config.yaml
num_hidden_layers: 14
hidden_size: 512
n_experts: 12
experts_per_token: 2
d_expert: 352
d_shared_expert: 0
hidden_act: "swiglu"
moe_layers: [0, 1, 2, 3, 4, 5, 6, 7, 8, 9, 10, 11, 12, 13]
router_score: "softmax"
normalize_top_k: false
routed_scale: 1.0
balance_loss: 0.000312
balance_bias: true
router_z_loss: 0.001
init_std_router: 0.029
lr_router: 0.00047
num_attention_heads: 8
num_key_value_heads: 2
head_dim: 64
vocab_size: 31200
norm: "rmsnorm"
norm_place: "pre"
norm_eps: 1e-06
positions: "learned"
qk_norm: true
attn_scale: 0.132
tie_word_embeddings: false
parallel_block: false
init: "normal"
init_std_qkv: 0.0156
init_std_o: 0.00294
init_std_up: 0.0156
init_std_down: 0.00208
init_out_by_depth: true
optimizer: "soap_variant"
learning_rate: 0.00315
beta1: 0.95
beta2: 0.99
weight_decay: 0.045
lr_head: 0.00737
warmup_steps: 145
schedule: "wsd"
decay_fraction: 0.92
decay_shape: "sqrt"
final_lr_fraction: 0.1
batch_tokens: 131072
max_seq_len: 1024
doc_mask: false
z_loss: 0.0001
train_tokens: 651400000
max_steps: 4970
dataset: "wikipedia_en"
Below are experts of layer 5 (counted from 0) of a mixture-of-experts language model. Rows are named router (the router's row for the expert), down (a neuron's output weights, with its number) and show model dimensions 0-63. Each number is 128 + 32 x the weight over its row's rms, rounded and kept within 0 to 255.
Before each expert's rows: "comes before" lists some tokens at least twice as common just after its tokens as in all text. This comes from a sample of Wikipedia text that the model never trained on. Tokens count by the router's weight.

# expert 9
comes before: " |", " |\n", "1", "201", "==\n", "0"
router [178 154 146 132 126  96 145  82 101 129  93 132 152  95  81 112 143  91 108 155  78  71 134 148  79 114 137 139  94 125 128 125 147 109 163 134 117 181 165 133  64 113 159 157 145  79 112 196 134  78 146 129 160 136 143 137 168 117 128 154 111 110  58 175]
down49 [118  96  72 135  89 113 159 123 111 124 136 161 127 122  94 175 137 108  75 123 129 121 114 130 107  78 115 199  92 147 125 138 112  96  79 125 134 164  55 147 110 113  36 102 140 150 186 146 147  95 176 131 130 150 146 158 184 125 114  74 151 171 179 180]
down50 [140 115 156 129 120 151 109 114  40 109 117  74 143 110 160 109 136 114 135 140 145 171 155 141 140 139 139  84 137 204 169  46 161 104 107 120 172  87 126  86 151 142 170 109 180 149 107  89 148 100 222 120 127 136 109 149 200 126 186 160 162  93 174  87]
down51 [ 93 144 122 131 133 160 142 100 114  60 111 104 104 169 148 145 118 119 151 104 135 101 161 193 157 133 180 115 125 100  99 154 106 150 115  81 161 102 143 118  86  86  99 153 132  78 134 131 146 183 123 105 153 111 120 140 175  89 116 101 199  85 153 108]
down52 [ 95 151  89 129 125 155 159 177 218 134  74 150 205 170 110 140 153  88  87 114  96 108 169 127 140 170  74  95 146 190 109 144 106 141 106 180 105 134 136 123 129 173 149 205 115 109 151 128 174 103 160  84 142  97  81  72 179 133 135 132 139 141 180 164]
down53 [116 118 124  10 142 109 136 134 124 128 133 112  94 101 122 144 141  81 124 153 131 100 205 148 134 166 111  91 163 101 150  95 200 155 112 157 181 111 107  54  99 170  77 164 125 159 138 108 146 157 187 179 167 139 118 108 134 122 143  94 107 162 152  90]
down54 [141 114  79 185 156 117 170 147  67  74 162  70 125 184  94 133 142 144 130 124 107  64 192 201 109 155 127 133 105 223  91 121 136 139  82 123 176 142 104 136 185 153 145 120 111 135 139  67 172 109 108  82 124 123 110 104  57 113 177 124 144 126  98 190]
down55 [183 157 113 135 139 147 110  71  85  61 124 140 114 100  73 204 138 114 126  74 108 117 147 104 170  93 113 132 119  96 158 137 169 142 114 115 124  94 174 137 133 107 129 117 139 143  73 181 140 200 165 180 107 120  99 104 139 110 164  74 145  82 140 119]
down56 [ 80 116 109 104 123 109 112 127 106 133 145 149 112 114 121 183 170  88 106  84 174 174  75 152 119 175 100  49 134 163  85  84 112 169 104 163 123 109 137  83 100 164 146 116  96 104 132 139  97 148  37 125  79 123 146 190 130 139  75 131 122 123  89 135]
down57 [109 137 157 184 135 113 156 180 149 107 112 166 137 153 191 128  94 138  96 129 111 125 113 138 110 143  24 158 171  49 185 111  69 118  93 103 149 112 119 146 163 101 130 104  96  80 185 113  88 126 195  82 153 134  83 135  75 160  86 133 109 146 175 108]
down58 [106 103  93 162 132 124 151 166  98  92 163  61 142  99 129 131 151 110 129 185 154 139 123 112  79 110  67 181 160 223 114 117 101 205 118  69  89 108 173 143 160  77 101 176 158 115  88 136 122 130 130 149 182 167 171 112 141 153  32 111 189 115 126 218]
down59 [147 141  86 140 113 209 140 105 110 114 143 172 153 125 101 123 101 184 123 184 107 139 119 146  86 120 117 135 105 118 104  49 148 165 118 132 168 103 136  86 100  99  77 104 172 132 163 150 100  93 147  95 104 111 169 112 140 152 192  88 130  86  99 128]
down60 [109 165 121 110 188 161 130 160 134 128 117  65 172  91 131 161 149 120  66 153 144 131 160 145 152 172 139 165 101 131 122 152 117 115 106 152 173  79 107  87 140 163 127 132 157 157 211 183 178 106  96 133 108 105 129 153 138 142 179 176 136 139 119 132]
down61 [171 142 160 128 162 168 172 142 108 144 198  75  85 143 148 111 116 120 148 107 138 136 132 147 118 131 154  54 147  82 130 189 143 150 160 108  79 124  90 102 108 185 130 162 148 123 186 108 163  62 140 140 126 166 110 118 122  97 151  92 146  96 160 160]
down62 [193 126 134 111 103 190  86 125  63 227 152 110 130 149  86 127 142  75  64 125 145 145 131 174 122  81 107 116 112 132  93 144 116  98  95 144  94 107 141 128 137 141 109 102 157  56 157 190 103 159  95 142 156  67  80 139 167  89 155 129 103 160 213 180]
down63 [132 108 131 153 125 165 127 112  97 118 162 101  97 135 193 131 139 167 137 108 160 154 142 156 170 160  85  83 104  86 131 133 236 100 115 155 169 116 204 116 107 136 129 186 150  64 128 147 127  86 154 105 169  79 124 142 134 137 144 162 111  62 163 101]
down64 [122 140  99  39 156 141 134 122 131  97  95 105  93 108 108 231 153  89 133 119 125 184  87 100 189  63 126 100 115 109  95 160 155 135 119 110 175 171 159 166 118 173 123 181  68 156 116 159 135 104 130 103 122 138 179 130 163 150 131  99 134 105 100 117]
down65 [128 136 108 127 166 178 120  98 126 152 104 126 117 155 108 133 145 129 119 148 103  77  73 153 138 145 145 157 151 144 165 146  92 138 154 147  80 155 178 155 150  87 109 131  99 111  84 109 127  63 206 129  96 184 104 133  97 140  97 139 142 109 153 133]
down66 [ 95 124 132 124 113  96 125 105 172  96 115 110 141 141 118 155  34 108  61 160 137 126 104 144 117 115 118 150 116 121 137 161 160  80 122 127 119 121 126 107 147 119  79  81 130  76 127  41 129 158 102 135 138 137 111  94 177  87 193 126 104 182 117 129]
down67 [ 97 133  87  91 157 122 129 133 119 135 125 142 123 149 143 127 100 101 114 165  87 133 206  78 144 112 172 107  63 109  69 186  78 103  95 137  94 120 103 156  94 109 116  98 163 130 151 119  47 154  99 120 123 118 133 150 109 156 112  96 169 128 137 129]
down68 [131 108 149 156  87 138 157  86 152  76 168 118 168  65 104 172 150 161 104 169  94 147  98 190 120 135  70 171 137 173  86 129 198 108 105 113  88 108  85  85 178 123 131 154 108 184 157 175 122 181 130 121 169  79 161  82 135 124 106  73 134  85  81 151]
down69 [122 137 140 123 135 107  62 126 100 147 100 119 132 144 121 196 109 105 119 136 124 185  62 122 166 171 152 158  99 139 159 128 119  98 111 105  94 149 143 127 112 113 152 126 180 140 135  88 106 137 168 121 143  76 112 122 161 124 112 164 149  96 106 170]
down70 [145  87  81  87 184 130  98 138  95 194 123  90 118 138  99 115 102 128 114 146 157 119  50  66 102 163 136  97 102 149 193 118 158 106 128 122 164 129 150 167 137 171 151 104 138 104 143 158 177 129 189 128 179 117 145 158 105 100  56 138 155 191 151 160]
down71 [177 105 105 130 149 104  98 113 191 145 113  81 120 131 116 225 123 116 130 172 140 131  93 116 146 154 156 103  87 172 123 162 115  99 143  87  85  76 157  97 137 183  66 177 163 169 103 148  99 144 118 181 162  88 145 130 155 164 135 100 158 155  88  56]
down72 [154  99 154 114 155 114 154 136 134 139 104 173 145 135 124 122 103  95 150  68 124 125 174  98 162 187 139 125 105 132 103 159 120 121  97 132 171 105 144 128  91  97 101 102 147  54 163 129  83 137 165 123  89  91 102 156  84 120 155 138 206  69 162 101]
down73 [119 131 101  79  98 128 125 104  83 133 178 135 154 166 160  55 136 109 103 121 120  89 121  99 114 142 129 181  94 109 191 156  92 132 104 122 176 226  82 129 132 102  83 147 188 156 101 115 153 167 155 115 114 104 133 120 146 114 100 152 133 178 131  76]

# expert 5
comes before: ":", " ", " |", "\n", "–", "="
router [122 144 141 163 130 128 131  95 142 142 145 145 172 112  77  85 133  92 123 228 124  99 130 126 133 148 135 111 107 126 151  98 152 147  80 128 142 140 136 140 116 137 141 149 103 113 173 107 195  71 139 144 124 169 103 113 169 141 145 196 107 148 150 189]
down49 [153 121 193 123 124 175  98 131 158 156 148 202 170 158 119 161 164 128 103 184 127 157 192 136 103 177 134 156  80 112  94 103 189 130 119  53 122  61 119 125 130 102 178 110  58 126 160 119 136 143 117 137 142 159 149 126 170 151 130 116  91 140 151 186]
down50 [103 121 149  99 121 146 172 124  67 148  93  52 118 110 140 131 134 109 133 175 140  97 114 118 111 152 194  78 175 136 211  89  72 120 111 147 163 160 109 121 115 178 150 134 107  97 142 112  97 145 153  82 121 141 109 171 165 131 178 124 158 175  85 145]
down51 [ 92 152 159 102 173  87 166 177  69 102  61 153 135 106 152 147 178 124 151 115  82 132 177 132 102  92  78 132 131 140 112 154  92 118 130 102 126 185 155  76 141 184 155 112 114 149 120 159 118 178 164 168 113 150 130 112 140 141 132 155 107 143  92 101]
down52 [138 126 100 106 132  81 128  97 111 149 154 104 106 134  88 142 145 117 105 101 148 187 125  74 176 144 112 124  76 117 143 125 115 131 149 182 143 115 126 103  65  96  96  97 119 139  87 124 117  98 121 146  39  72 167 173 130 181 101 101 113 183 136  83]
down53 [185 125 144 124  59  88  99 153 118  95 114 166 161  89 130  96 149 127  48 150 137 164 111 147 180 155 111  95  90 127 103  92  98 125 100 180  56 133 105 133 179 126 168 100  91 125  97  83  96 137 162 121 125 144 117 120 164 111 139 117 151 139 109 182]
down54 [133 125 174 188  71 159 110 161 127 101  92 108 111 128  92 131 108 100 112 153 119 125 129 108 155 172 148 113  88 114 143 163  89 133 123 128  95  98  94  91 207 186  79 137 107 152  88 116 116 146 157 152 125 166 134 135 129 155 112 142 158 124  99 204]
down55 [131 120 128 102 137  56 130 145 187 124 126 177  47 134  93 167 126  86  90 164 192 162 161 116 182 159 156 158 127 119 147  76 118 109 189 117 135 121 135 127 138 171 148 133 116 168 167 119 157 111 144 131 125  73 103 103 177 175 125 116 140 164  56 126]
down56 [113 144 124 124 132  74  64 189 129 107 105 126 147 167 213  94 154  38 112 127 122 129 116 152 170  84 162 180 163 155 154 129 135 112 133 145  97 140  91 179 130 151 137 136 139 109 122 166 119 118 124 121 177 170  71 131 136  89 124 151 124 136  84 128]
down57 [153 122 114  88 110  73 136 120 156  97  61  88  90 109 171  67 144 194 167 206 152 130 139 166 182 156 199 123  93 142 155 142 143 154  73 188 117 136 135  98 146 104 110 125 158 109 171  95 122 125 155 181 104 137 106 140 147 172 196 127 149 190 159  66]
down58 [182 144  84 122  98 135 130 126  83 176 133 153 144 128  74 119 166  97 116 124  91 103 118 131 135 113  97 163 126 206 109  83 119 116 148 139 166 154 137  89 100 139 123 163 125 140  92 119  91  86 152  85 191 128 104  79 123 144 105 156 142 116 116 101]
down59 [ 92 138 104  89 134  96 152 141 165 150 132 134  95 155  88 132  87 111 127 158  98  95 160 141 147 127  91 144 141 162 147 100 136  77 153  63 120 135 115 166 126 128  73 150  88 125 156 135 141 135 121  78  81 106 157 116 176  86 121 193 120 157 159 156]
down60 [160 139 127 135 148 122 184 102 116 160 124  96  60 144  70 123 166 116 103 137  41  61  95  85 101 133 150  68 121 147  76 176 165 131 164 115 112 110  94 164 122  80 141 153 125 118 108 129 131 180  82 133  98 104 126 183 134  92 160 148  68 126 132 113]
down61 [146  97 112  89 121 171 129 149 101 184 136 164 119 188  83 116 161 106 103 162 138 138 118 124 145 137 134 109 183 115 196  90 113 118 132 141 131 230 162 119  92 165 134 103 164 114 134  96 130 125 133 154 115 135 153 140 116 139 143 158 135  88 108 157]
down62 [107 111 195 121  62 156 127 164 110 142 136 133  32 116 112 170  81 100 169 111  84 112 149 111  38 165 149 113 138  67 112 173 136 127  88 148  90 128 134 100 115 149  74 155  86 181 105 112 116  93 105 124 111 122 179 107 116 128 120 168 171 127  94 125]
down63 [152 154 123 166 118  83 163 135  98 137 142 139 132  83 169 182 136 111  92  79 101 121 106 105 106 130 129  96 142 112 177  84 121 140 128 112  85 147 142 163 144 131 133 196 121 143 112 151  84 150 106 115 187 134 135 188 115 115  74 109 119 147 101  98]
down64 [234 126 136 112 120 108  90 106 108 153 135 183  84 128 109 163 158 152  92 144  87 134 158 115 115 107 136 135 126 105 125  91  98  83 112 138 127  93 109 139 117 121 117 212 116 136 152 132 132  71 111 104  54 151 171 117 125 113 117  68 133 147 135 132]
down65 [102 143 133 106 110 150 143 138  79 160 105 153 133 114 140 108 117  74 163 194  90 111 173 140 173 115 102 169 105 189 134 142 120 121 165 102 127 135  77 122 133 124  85 107 135 155 105 131 190 175 141  93 178 170 158 139 193  82 180 125 104 212  81 166]
down66 [136 131 149 174 134  95 102  88 171 141 124  73 180 171 104 122 106  99 162 154 139  93 182 162  74 197 160 119 110 118 114 118  98 180  94  93  83 159 196  83 133 141 126 141 136  65 130 158 162  85  79 194 105 153 119 132  79 159  16 123 135 139 108  84]
down67 [122 157 149 125 138 121 166  38 103 146 154 152 154 155 129 150 106 157 114  64  87 171 172 107 102 161 119 149 174  95 146 162 113 115 100 142 125 145 187 215 144 174 122 122 159 141 131 131 134 165 106 175 182  32 166 143  97 182  77 177 138 120 106  36]
down68 [115 101 148  87 136  66  94 103 114  92 123 113 140 120 146  82 124  51 148 121 164 100 114 164 129  74 129 145 119 147 142 120 194 124 198 105  80 165 161 143 114 111 164 142 127  85 120 124 117  77 150  68 173 101 106 133 131  74  89 181 186  91 191 154]
down69 [145 165 163 157  89 119 156 212 143 161 126 150 167  72 123 133 123  97 175 142 163 149 132 138 168 123 141 168 153 164  88 142  78 152 177 132 133 107 135  90  86 119 133  95 126 171 124 124 109  89 164 104 133 147 117 176 150 133 116 145 139 151 128  99]
down70 [125 163 177 147 146 159 132 113 149  98 129 112 149 103 161 144 100  88 177 148 133 150 141 134 152 123  97 198 122 194 133 113 137 125 118 101 183 105 100  92 181 157 112 112 154  94 139 182  72 168 117 157 125  65 156 116 105  59 150 105 132 128 123 136]
down71 [ 96 124 162 171 123 136 154 151 102 137 103 180 123 134 138 144 107 138 180 136 126 113 143 131  99 106 142 105 110 120 121 176 147 132 178 119 107 186  98 128 135  79 100  72 108  70 154 125 101 163  59  82  95 186 132 158 142 149  85 124 132 110 103 171]
down72 [ 85 148 102 162 142 183 197 147 149 127  89 169 173 137  78 101 115 174  85 122 167 123 183 122 107 107 108 107 114 131 109 135 162 182  97 140 174 107  95 130 204  83  90 113 111 162 152 134 195 191 132 118 213 208 124 117 166 145 156 169 136  67 128 101]
down73 [117 144  89  97 126 130 151 133 162 169 171 138 106 178 122 118 146 125 107 136  82 144 113 188  83  99  75 162 128 167 132 162 129 133  93  65 109 155  86 130 144 135 147 139 154 131 123 192  95 161 142 110 159  85 145 108 131 159 121  97 157 154 110 133]

# expert 3
comes before: " the", " a", " his", " an", " their", " its"
router [139 128 166 138  94 122 115  92 148 148 190 121 120  87 125  53 117 137  95 154  83 171 109 160  75 156 134 154 113 138 138 166 154 165 154 134 112 148 131 112 106 162 120 135 114 176 143  99 146  95 126 138 112 144 104 153  92 222 134 184 104 101 104 184]
down49 [146 110 165 165 101 120 128 146 125  98 106 159 110 128 141  95  90 132 119 131  88 117 118  51 135 148 124 146  95  72 206 177 179 168  97 137 127 140 150 168 176 129  55 116 164 188 114 174 125 104 165  97 111 116 173 110 154 114 123 129 171 139  81 109]
down50 [179 134  83 141 156 169 129 155 139 112  88 117 144  30 186  92 149 146 127 106 155 126 162 141 178 181 128  71 150 159 107 133 106 134 178 125 115 149 145 133 174 171 105 154 123 114 142 137 139 133 106 163 103 159 121 133  96 164 129 124 155 116 109  77]
down51 [162 142 112 148 115 154 122 110 135 174 138  88 181  91 113  82 139 118 128 112 178 108 135  94  61 109 119 147 135 119 155  93 127 143 133 153 149 182 181  89 106 156 129 136 149  92 120 153 158 117 156  55 130 102 165  81 106  82  87 130 124 127 176 149]
down52 [126 120 109 156 109 138 137 106 125 188 121  81 130  87 103 158 143 101 194  98 146 157 132  84 136 129  70 112  72 149 120 144 134 165  36 105  93 129 107 129 138 117 139 113 142 119 126  99 160 181 103  96 162 183 141 172  94 100 130 100 133 102 157 128]
down53 [143 118 167 149 161 122 187 107 113 153 108 183 152 137 169 138 157 141  84 134 110 117 161 123 131 148 144 148 148 125  95  78 142 145 118 148 130  64 161 141 100 129 157  74 168 158 102 148 130 137 116 115 120 123 101 121 163 147  76 122 133 145 125 181]
down54 [183  89 171 139 132 135 187 116  44 208 198 142 143 178 143 205 103  69 113 152 157 176 144 179 159 106 128 110 151 126 138 140 149 148 177  76 108 125 121 193 174 154  92 158 135 125 155 123 105 103 108  51 114 156 133  95 108 119 142 101 119 117 149 141]
down55 [119 127 117 152  88 106 107  96 113 163 173  77  95 144 120 114 147 194 134 178 116 146 203 102 118 196 155 130 116 138 136 175  82 105 117 110 142 130 170 125 101 121 186  95 133  79 150 115 129 160 117 144 147 125 118 135 125  81 151 130 130 117 120  91]
down56 [144 105 110 111 121 131 194  84 133 107 118 172 125 141 103 115 130 144  86 115 119 111 144 162 117 108 121  86 160 121 125 125 170 138 113 148 102  97 144 118 110  79  95 108  48  92 102  96 157  84  30 104 139 122 174  99 108 111 167 103 156 127 104 128]
down57 [106 130 142 135 154 136 197 135 107 184 139 115 161 169 132  83 157  58 127 123 125 128 109 181 160 166  74 111 141  89  25 107 148 135  80  80 117 171 142 124 174 105 185  96  76   0 146  85 155 152 134  77 166 223 167 142 130  90 141 115  96 147 137 134]
down58 [145 128 157 150 111 130 156 102 118  67  88 154 149 159 116 143  87 142 144 132 148  79  78  86 153 151 122 132 139 150 178 164 178 115 191 107  86  92 136 147 115 159 119 193 112 135 139 199 149 131 108 110  83 112 132 128  76 116 119 123 129 129 132 177]
down59 [128 130 112 103 182 123 135 106 149 159 194 125 200 194  78 112 158 124 215 121 131 108 113 131 137 106 108 161  96 216  96 125 153 158  62  33 100 108 122  79  90  59 171 205 129  80 110 155  63  91 106 121  99 160 141 133 176 144 146 124 162  80 150 145]
down60 [121 111 135 124 163 141 112 154 109 128 133 175 193 121  89 153 129 164 128 127 111 159 118 119  57 142 185 120 143 110 154 107  96 132 121 103 146 121 121 147  89 149 195 122 194 108 204  58  96 109 145 185 116 205  89 156 142 158 180 195 102 123 102  96]
down61 [ 74  89  75  99 138 167 134 135 100 130 100 119  60 117 140 118 148 130 144 133 120 152 136 166 181 139  61 103 150 167 132  94 143 113 155 162 161 152 125 142 140  97 151  78 198 151 107 196 148 103  84 131 166 195 116 143 206 133 172 129 116 129 140 128]
down62 [126 143 119  95 107 118 157 121 159 104 143 126 109  98 102 127 125 200 120 134  85  84 197 142 146 134 137 198 154 134 124 176 168 157 101 153 181 124 123 101 132  96 127 158 129 176 106 153  84 208 130 164 130 101 162 122 147 109 208 136  99 136 125 153]
down63 [174 131 117  76 164 142 104 160  83 248 157  82 128 183 156 109 184 168 112 142  47 136 160 136 191 151  97 158 103 121 150 101 114 145  65 115 108 114 137 113 163 121 180 108 172  88 147 103 128 104 119 127 162 133 100 141 152  88 144 120 147 104 140 146]
down64 [158 114  81 116 127 157 190 103 156 106 164 126  99 150  99 145 146 195 117 149  86 124 137 182 134 101  92 133  87  95  59  62 189 128 105 151 135 174  91 114  90  83  64  95  86  80 117 148 157 129 183  92 122 162  97 107  99 103  97 123  67 126 113 127]
down65 [131 159 120 169 137 160  85 112 140 100 106 153  55  78 163 107 126 178 112 133 157 143 109 145 165  88  86 121 152 123 126 153 176 113 157 126 116 125 126 125 139 153 122 157 156 142 189 152  90 159 107 197 117 152 178 125 140 140 121 136 156 129 163 123]
down66 [156 123 122  73  80 128  94  97 118 188 154 160  80 173  91 183 160 117 100 140 156 145  85 119  88 119 136 116 108 160 152 148 182 137 127 159 157 154 122 111 138 109 139  74 135  84 177 105 143 172 176 149 179 145 116  93 103  90 114  85  85 141 202  93]
down67 [135 114 115 148  85 184 140 102 105 144 145 144 140  88 113 186 129 117 153 174 129 130 129 143 161  64 119 135 138 112 203 124 139 108 121  93 193 163 183 166 132 118 129 146 180 144 153 101 142 169 159 134 132 132 111  75 144 190 160 110 177 134 128 147]
down68 [168 130 137 141 133  76 133 145 109 213  86 134 130 108  88 112 143 123  97 135 112 128 140 162 163 172 154 113 129 135 124 112 103  73  69 154 126 113 139 153 143 124  93  83 136 103 114 161 174 103 110 175 130 168 114 100 144 133 115 152 141 101 149 131]
down69 [124 150 107 149  89 127 144 103 134 158 151  67 130 112 103 184 147 130 137 102 173 112  77 139 135 109  95 145 118 154 130 107 147 186 134 143 114 111 116 121 118 126 141 153 145 120 157  92 172 167 156 138 177 186 132 138 170  46 160 129 145 108 142 126]
down70 [116 119 177  66 108 127 111  80 148   8 122  94 123  59 149 144 120 154 107 127 117 101 122 116 126 120 104  80 122  47 171 129 159  17 147 118  98 139  73 162  96 102 132 102  59 129 104 111 187 118 162 116  80 138 166 108 107 129 194  62 161 132 136 172]
down71 [130 130 156  94 130  79  77 162 116 136 111 120 116 127 123 159 107 142 135 122 111 198 154  71 121 181 136 190 154 130 153 134 107 167 114 172 118 101 133 115 166 192  89 168 143 164 138 181 110 136  99 164 146 157 152 156 116 133 147 149 102 148 146 129]
down72 [154 172  96 102 104 170 171 142 169 187 213  95 152 113 110 128  83 130  68  88 163 110 138 161 110 185 192 102  82  56 138 140 108 150  84 177 129 164 124  84 187 122 168 138 148 204 112 119 146 162  76 139  94 158 142 195  98 153 126 114 100 143 175 110]
down73 [167 132 151 201 102 166 149 117  99 181 137  98 165  79 173  81 114 122 126  68 156  95 162 160 154  94 110 158 131 138 111 133 149 162 134 113 112 145 111 117 129 150 166 129 116 147 200  52 217 139 108 111 145 101 138 146 148 140 131 148 100 107 174  73]

# expert 10
comes before: "|", "-", "==", "===", "The", "In"
router [110 183 157 143  85  72 119 109  89 130 152 100 110 112 130 129 113 103 116 157  83 145 140 140  84 111 126 177 126 158 137 188  93 131 137 166 126 121  53 117  76  80 120 177 110 136 138  91 157  68 122 187 113 111  79 152 131 172  67 151  84 125 139 191]
down49 [189 115 165  72 147 123 145 163 123 134 173 105 189 126 127 167 155 165 115 187 186 174 145 102 108 109 171 188  95  62 109 174  80 182 107 114 105 142  65 171 159 127 191  88 158 157 150 156 135 128 134 125 131 110 155 134  72 101 130 103 108  84 178  85]
down50 [129 181 114 100 116 130 149 111 120 108 129 138 200 112 173  98  53  96 148 175 167 124 150 170 117 158 134 108 109  70 106  85 110 100 155 134 109 184 119 148 168  88  51  88 136 190 133 139 125 131  97 104 146 115 135 132 139  95  90 124 117 113 111 106]
down51 [163 123 144 110 123 181  75 122 136 149 155 140 171 114  90 179 131  83 105 116 115 154 144 115 117 156 139 164 105 105  99  94 135 185 133 158 100 100 127 134 144 111 208 125 128 194 160 125  89  54 148  53 136  94  65 164 164 138 108 171  93  92  98 151]
down52 [162 108  89 120 124 119 163 112 111 165  71 184 128 143 171 131 119 151 121 190 138 139 143 131 104 161 129 163 169 133 106 158 101 123  98 148  77 146 144 132 155 139 169 124  74 125 173 103 130  98 121 122 220  86 220 151  71 149 155 133 127 132 102 105]
down53 [ 85 108 113 133 117 143  99 121  82  60 115 186 136 173 138 109 113 147  94 194 116 164 136  71  92 147  74  78 170 136 177 155 100 160 206 160 102  90 132 124 133 103 130 147 132 149 124 140 159 146 101 185  99  93 133  49  82 139 121 124 132 148 113 133]
down54 [157 120 146 178 139 121 142 101 125 102 163 172  92 168 149 140 143 132 139 203 145 159  89 149 119 147 125 166 131 135 151 165 130 187 154 184 114 139 126 134 115  79 116 105 121 137 134 106 124 127 166 159 112  94 151 195 150 165 130 161 174 111 123 146]
down55 [127 132 115 161  88 136 164 178 128 134 147 160  94 132 115 120 101 117  84 111 145 121 174 125 122 145 123 153 148  54 143 170 128 150 125 139 182 111 123 130 144 147 153  83  74 104 111  80 138 126 150  82 128  89  83 150  89 137 103 121 114 117 150 120]
down56 [160 124 114 165 106 182 112 119 162 105 111 132 111 105 114 121 122 157 105 163 118 162 227  72 127 145 125 114  81 154 171 133 145 175 104 111 142  96 123 111 160  86 121  86 156  60 142 119 180  98 140 192 111 148 137 119 112 121 205  36 204 143  77 200]
down57 [160 129 132 141 127 148 132  77 152 141 204 122 103 111  98 137 124 181 131 122 160 176 130  86 172 116 173 149  92 150  70 128 174  83 212  82 123 115 160 131  99 116  89 169 181 149 164 139 104 152  89 149 103  74 125 110 101 101 180 143 133 103  95 155]
down58 [112 158 114  93  88  42 137 115 105 150 137 159 132 131 109 131 115 110 121 146 143 188 147  78  93 117  94 153 126 123 145 112  68 129 134 177 118 103 129 109 107 106  81  82 130  98 151 107 138 147 110  46 142 146 131 120 122  55 120  89 112  84 207 149]
down59 [115 134 118 170 128 126 149 108  71 197 191 157 173 104 100 151 165 144 114 149 168 112 120 114 146  97 161 143 120 105 150  98 184 110  85 121 130 136 139 136  61  98 126 172 121  75 174 157  61  62 193  75 156  45 111 134 141 121 147 103 205  35 118 155]
down60 [112 178  94 153 141 150 166  91 116 162 140 149 145 141 131 181 118 121 100 113  58 107  83 149 136 176 157 116  41 129 157 170 177 131 111  95 168 128  97 126 111 104 115 138  83 125 114 148 163 110 108  90 147 123 104 154 120 195 115 128 107 100 144 186]
down61 [169 113 105 120  80 126 130 123 143 159 144 125 147  97 158 136 142 184 126  59 118 133 125 159 165 135 134 162 119 105 164  80  92 187 123 148 136 137 144  92 198 157 198 169 151 147 142 117  95 110  84 146 130  85 148 105 123 170 148 174 141 127 126  59]
down62 [116 151 133 132 120  96 169 182  46  87 101  96 166  95  83 195 155  96 145 150 152 133 136 121 202 126 136 188 150  67  94 109 134 165 150 149 147 138 152 145 130  62 134 105  86 134 120 125 197 109  70 108 120  69 173 151 136 131 146  98 147 148 103 161]
down63 [165 136  81 105 115 124 179 142 132 153 130  99 175 100  70 108 142 120 125 110 160  38 207 146 186 112  97 147 124 139 139 117 114 102 158 134 174  87 158 120 115 139 102 130 174  71 146 140  74  94 146 156  98  76 164 102  97 129  75 114 194 144  97  97]
down64 [115 130 127 124 146 152 190 150 145 150 140 114 201 183  87  97 141 101 116 145 100 132 159 151 180 138 128 106 138  89  94 137 123 152  80 156 173 182 108 104 149 152 111 152 132 102 190 146 230 149 137 121 110 165 101 145 130 105 145 120 150 123 184 125]
down65 [ 89 114 122 103 115 177 108 192 124 134  80 148 133 115 152 148 140 147 151  69  75 108 111 131 131 138  90 123 124 159 159  60 157 115 148  50 115 134 152  89 152  82  86  95 104  96  97 149 195 125 144 153 170 143 121 153 141 120 142 161  83 101 154 137]
down66 [118 154 153 160 130 125 137 145 160  89 162  72 135  38 140 189 134 115 102  64  83 174 170 119  96 146 140 188 133  95 121 146 166 105 136  83 209 108 113 162 158 145 134 100 159  94  61 101 114 156 106 125 131 108 124 123  89  83  98 123 180 134 138 124]
down67 [153 137 129 168  91 163 125  91  76 106 122 132 146  98 166  58 157 168  96 118 157  91 166 168 195 123 102 135 112 130 114 138 129 139 136 165 165 117 223 112 149  95 109 112  35 193 145 169 166 139 115 115  88 145 169 100 100 161 134 124  66  88 133 135]
down68 [128 134 118 126 166 175 111  97 103 164 112 138  58 179  81 121 110 103 116 125 132 139  99 134 141 139 141 113 175  82 123 140 119  61 118 107 119 138 107 129 147 151 136 122 105 126 145 157 141 163 157 128 112 117 127 196 148 106 151  97 129 134 122 137]
down69 [124 110 134 159 149 110 120 139 158 137 150 100 121 156 125 117 115 156 176 110 141  78 182 126 138 152  88 107 100 109  80 189 124 145 159 151 169 169 186 126 146 113 116 159  81 118 181  27 133 124 127 117 101  87 101 143  92 130 114 120 124 105  98  92]
down70 [134 124 112 130  90 113 152 126 166 143 159 116 114 140 150 122 153 170  85  74 139 138  84 180 135  74 160 107  95 131 160 116 144 116  97 130  72 108 144 162  95 173 174  91 176 130 124 129 153 100 177 110 131  65 125 122 165 132 160 127 167  60 134 102]
down71 [153 124 143 122 151 123 108  82 151 112 100 141 138 185 128 106 145 207  79 133  52 131 105 100 146 126  89 112 102 126 187  92 181  94 120  79 127 157 151 116 173 106 134 108 115 158 106 186 118 106 167  98 138 133 116 114 176 139 136  51 167 166 154 169]
down72 [173 149 105 155 111 112 114 168 120 211 139 120 128 142  62  73 135 149 100 168  65 124 179 107 108 116 110 101 151 110 166 103  99 109 186 180 127 172  92 108 126 153 177 187 160 130 189 139 148 158 127 151 145  72  95 138 122  99 168 167  69 161 146 106]
down73 [179 100 142 177 100 116 200 163 112 161 136 121 135 152 125 129 165 180  90  93 169 110  51 124  61  91 156 128 105 114 165 163 134 109 126 164 111 103 191 128  82 140 172 133 181  58  97 138 112 166 122 128 140 117  83 100 182 134 134 123 152 112  77  98]